config = dict(
    d_shared_expert=0,
    activation='cubed_relu',
    balance_bias=False,
    vocab_size=8192,
    norm='rmsnorm',
    norm_eps=1e-06,
    tie_embeddings=True,
    optimizer='soap_variant',
    batch_tokens=[65536, 131072, 196608],
    train_tokens=430800000,
    steps=3457,
)
Below are experts of layer 8 (counted from 0) of a mixture-of-experts language model. Rows are named router (the router's row for the expert), up (a neuron's input weights, with its number) and show model dimensions 0-191. Each number is 200 + 20 x the weight over its row's rms, rounded and kept within 0 to 999.
Before each expert's rows: a language model's description of what the expert responds to. This comes from a sample of Wikipedia text that the model never trained on.

# expert 14
Description: Auxiliary verbs such as was, has, had, been, plus inner fragments of longer words, such as exp-enda-ble, Cosmopo-lit-an, Cab-ine-t.
router,187,213,191,205,232,223,177,197,198,179,177,197,206,199,204,182,211,218,207,244,189,201,189,190,201,196,224,197,190,162,189,176,213,196,187,186,204,181,190,210,187,222,226,189,171,185,185,205,189,210,233,211,157,193,200,211,193,222,222,234,223,212,211,181,225,211,207,218,191,228,194,201,192,174,205,225,187,210,200,209,173,189,204,217,228,161,216,194,195,208,209,216,202,148,188,199,159,199,223,204,211,233,194,223,195,161,170,162,210,186,241,187,177,157,192,173,226,193,202,214,200,215,198,236,194,243,203,184,244,211,233,208,179,175,180,212,186,175,173,220,233,209,201,183,202,182,202,229,208,206,196,188,198,237,173,202,202,210,182,215,239,188,205,185,220,231,224,176,200,218,190,195,191,232,215,196,184,169,211,195,181,172,148,207,226,215,214,238,228,182,215,194
up0,205,199,209,209,196,171,209,202,236,210,231,178,227,229,187,179,181,224,161,193,221,203,188,182,183,213,193,202,215,228,197,232,242,217,166,201,184,204,206,231,179,235,233,201,167,197,214,180,190,210,199,209,180,183,203,202,224,200,206,210,209,226,224,222,237,192,246,193,209,210,179,179,206,203,182,223,209,198,211,237,169,180,198,145,182,171,176,193,182,217,219,189,199,195,226,178,202,208,198,239,196,207,202,196,179,182,224,174,211,203,208,196,192,197,192,207,200,220,201,189,204,200,197,219,203,153,178,165,176,198,219,185,198,230,203,187,167,243,204,201,192,237,224,159,212,198,200,174,206,210,191,204,176,196,176,199,179,246,202,210,188,171,242,183,192,196,223,217,173,177,207,209,177,208,188,198,183,178,244,195,197,204,168,168,225,194,226,205,208,185,166,178

# expert 24
Description: Determiners and prepositions in running prose, mainly the after throughout, over, of, plus In, The, during, other, two.
router,188,219,192,168,223,182,190,229,191,193,242,210,214,204,212,201,207,235,176,198,200,256,215,176,200,226,189,216,173,208,224,177,184,179,223,175,203,177,200,180,160,184,214,228,181,219,208,163,193,211,199,218,227,184,201,195,175,220,194,186,183,196,204,237,222,209,199,206,147,182,210,188,231,173,218,193,170,200,212,182,227,185,223,202,233,170,202,228,215,194,189,206,204,208,240,222,210,208,157,191,231,199,231,198,190,191,225,204,189,202,168,195,190,191,189,184,202,192,238,191,209,190,202,215,202,185,214,209,177,171,200,181,176,206,212,194,195,208,220,217,214,212,206,226,242,211,229,164,216,193,236,207,188,158,195,203,176,208,214,185,181,243,210,214,202,195,207,200,164,175,188,200,195,229,204,205,195,234,216,178,211,246,236,212,184,185,220,186,189,230,219,211
up0,219,211,224,208,200,198,169,249,153,208,194,204,213,191,235,250,233,204,213,193,197,237,205,183,210,173,224,198,213,227,222,208,206,180,231,188,193,173,221,173,222,197,185,201,186,174,194,193,211,189,211,239,185,211,212,206,191,183,195,194,174,211,177,252,209,204,157,181,221,209,186,195,200,187,227,177,220,188,196,172,158,188,212,206,216,217,189,174,222,187,184,158,221,219,219,214,196,181,155,226,197,193,203,219,179,200,235,197,212,176,233,218,224,204,183,207,182,219,188,209,216,236,217,217,237,190,236,211,205,200,193,199,198,234,211,188,176,174,181,219,216,222,184,186,220,164,218,213,209,183,221,187,191,187,181,230,229,205,195,192,205,198,219,195,197,191,208,181,216,172,183,193,172,178,222,211,215,247,198,225,193,196,195,211,176,237,177,189,190,184,203,188

# expert 20
Description: Auxiliaries and pronouns such as has, would, he, who, plus inner stems of long words, such as emb-rac-ing, entre-pre-neur.
router,195,224,180,227,194,215,174,190,192,204,205,220,196,159,215,220,209,208,205,217,250,221,165,238,215,206,218,208,199,177,187,230,198,202,187,208,199,225,208,188,191,192,181,204,188,204,182,201,197,213,211,205,169,231,230,238,197,189,215,229,217,184,211,213,211,212,223,206,259,195,185,184,167,233,174,179,188,182,217,229,185,212,200,162,191,203,200,186,224,192,164,182,183,181,161,192,203,187,174,209,179,215,201,186,168,198,196,196,199,192,199,182,174,178,193,191,210,163,177,250,196,165,186,233,184,243,199,199,233,222,232,233,181,178,190,228,185,165,189,218,205,217,191,200,212,214,201,204,210,204,201,212,208,198,218,146,175,169,183,229,207,176,220,193,205,207,197,205,197,210,200,174,169,201,201,227,171,219,185,172,188,213,169,198,176,185,195,201,184,185,168,219
up0,203,212,203,203,237,212,195,200,180,199,197,192,187,207,208,215,199,212,226,209,220,185,233,212,195,203,202,189,226,182,204,201,222,233,220,219,228,187,199,214,168,212,212,212,157,222,199,197,190,167,172,235,198,176,207,160,200,209,204,219,199,186,219,193,195,227,152,195,214,240,177,210,206,221,200,180,201,192,212,201,174,197,190,200,178,208,226,194,174,187,185,197,203,186,187,189,202,190,201,223,177,184,197,230,168,205,245,184,172,198,205,212,207,174,189,210,209,148,193,199,208,185,166,221,155,187,171,155,185,209,175,224,216,186,246,212,190,199,193,234,175,209,170,195,186,190,240,196,187,200,188,206,180,187,190,244,183,196,177,239,202,192,269,186,209,204,224,167,165,199,221,211,170,182,187,194,169,199,207,187,205,244,214,185,199,204,194,198,179,207,205,218

# expert 17
Description: Equals signs in section headings like ==Personal life==, plus determiners and prepositions such as the, his, its, their, of.
router,213,227,187,208,223,222,219,214,210,178,194,180,181,227,193,252,196,210,178,200,140,230,179,196,211,187,209,216,197,238,232,203,204,207,205,225,199,211,190,219,180,192,187,247,213,182,210,188,224,207,182,168,186,187,191,209,221,191,230,195,205,174,227,219,202,182,220,205,150,215,181,239,172,190,206,166,193,195,207,202,208,194,201,197,208,220,185,198,206,165,182,212,183,189,200,189,188,198,197,164,195,225,245,179,202,210,238,195,185,193,181,166,190,178,210,226,186,203,203,211,196,185,220,186,211,192,173,219,172,199,183,181,197,208,178,228,227,167,205,223,208,205,180,214,242,205,184,176,215,197,199,178,229,187,192,211,199,165,215,230,206,218,184,176,243,212,216,176,221,139,189,183,207,204,209,205,215,230,179,189,191,234,185,217,192,199,198,166,194,221,197,232
up0,225,211,215,208,202,208,166,203,192,240,189,176,180,210,192,244,213,206,199,224,170,245,199,185,192,224,194,210,198,183,205,192,205,183,194,222,192,182,186,194,200,195,193,183,200,228,236,183,210,157,171,167,172,218,191,232,202,195,207,193,226,202,193,218,180,203,208,199,158,215,222,239,199,156,205,183,212,248,196,217,189,193,212,197,182,196,181,227,201,189,183,176,170,208,194,219,206,171,208,200,192,194,228,178,183,187,221,219,179,216,221,205,219,192,224,201,236,237,200,226,224,196,243,195,182,208,199,206,209,172,228,206,161,207,195,236,181,195,177,210,192,175,168,210,198,218,200,202,167,220,241,215,211,190,207,210,193,232,190,190,202,179,198,221,179,219,189,221,202,146,217,232,220,211,212,182,211,232,168,241,193,179,186,218,224,172,187,183,219,212,193,205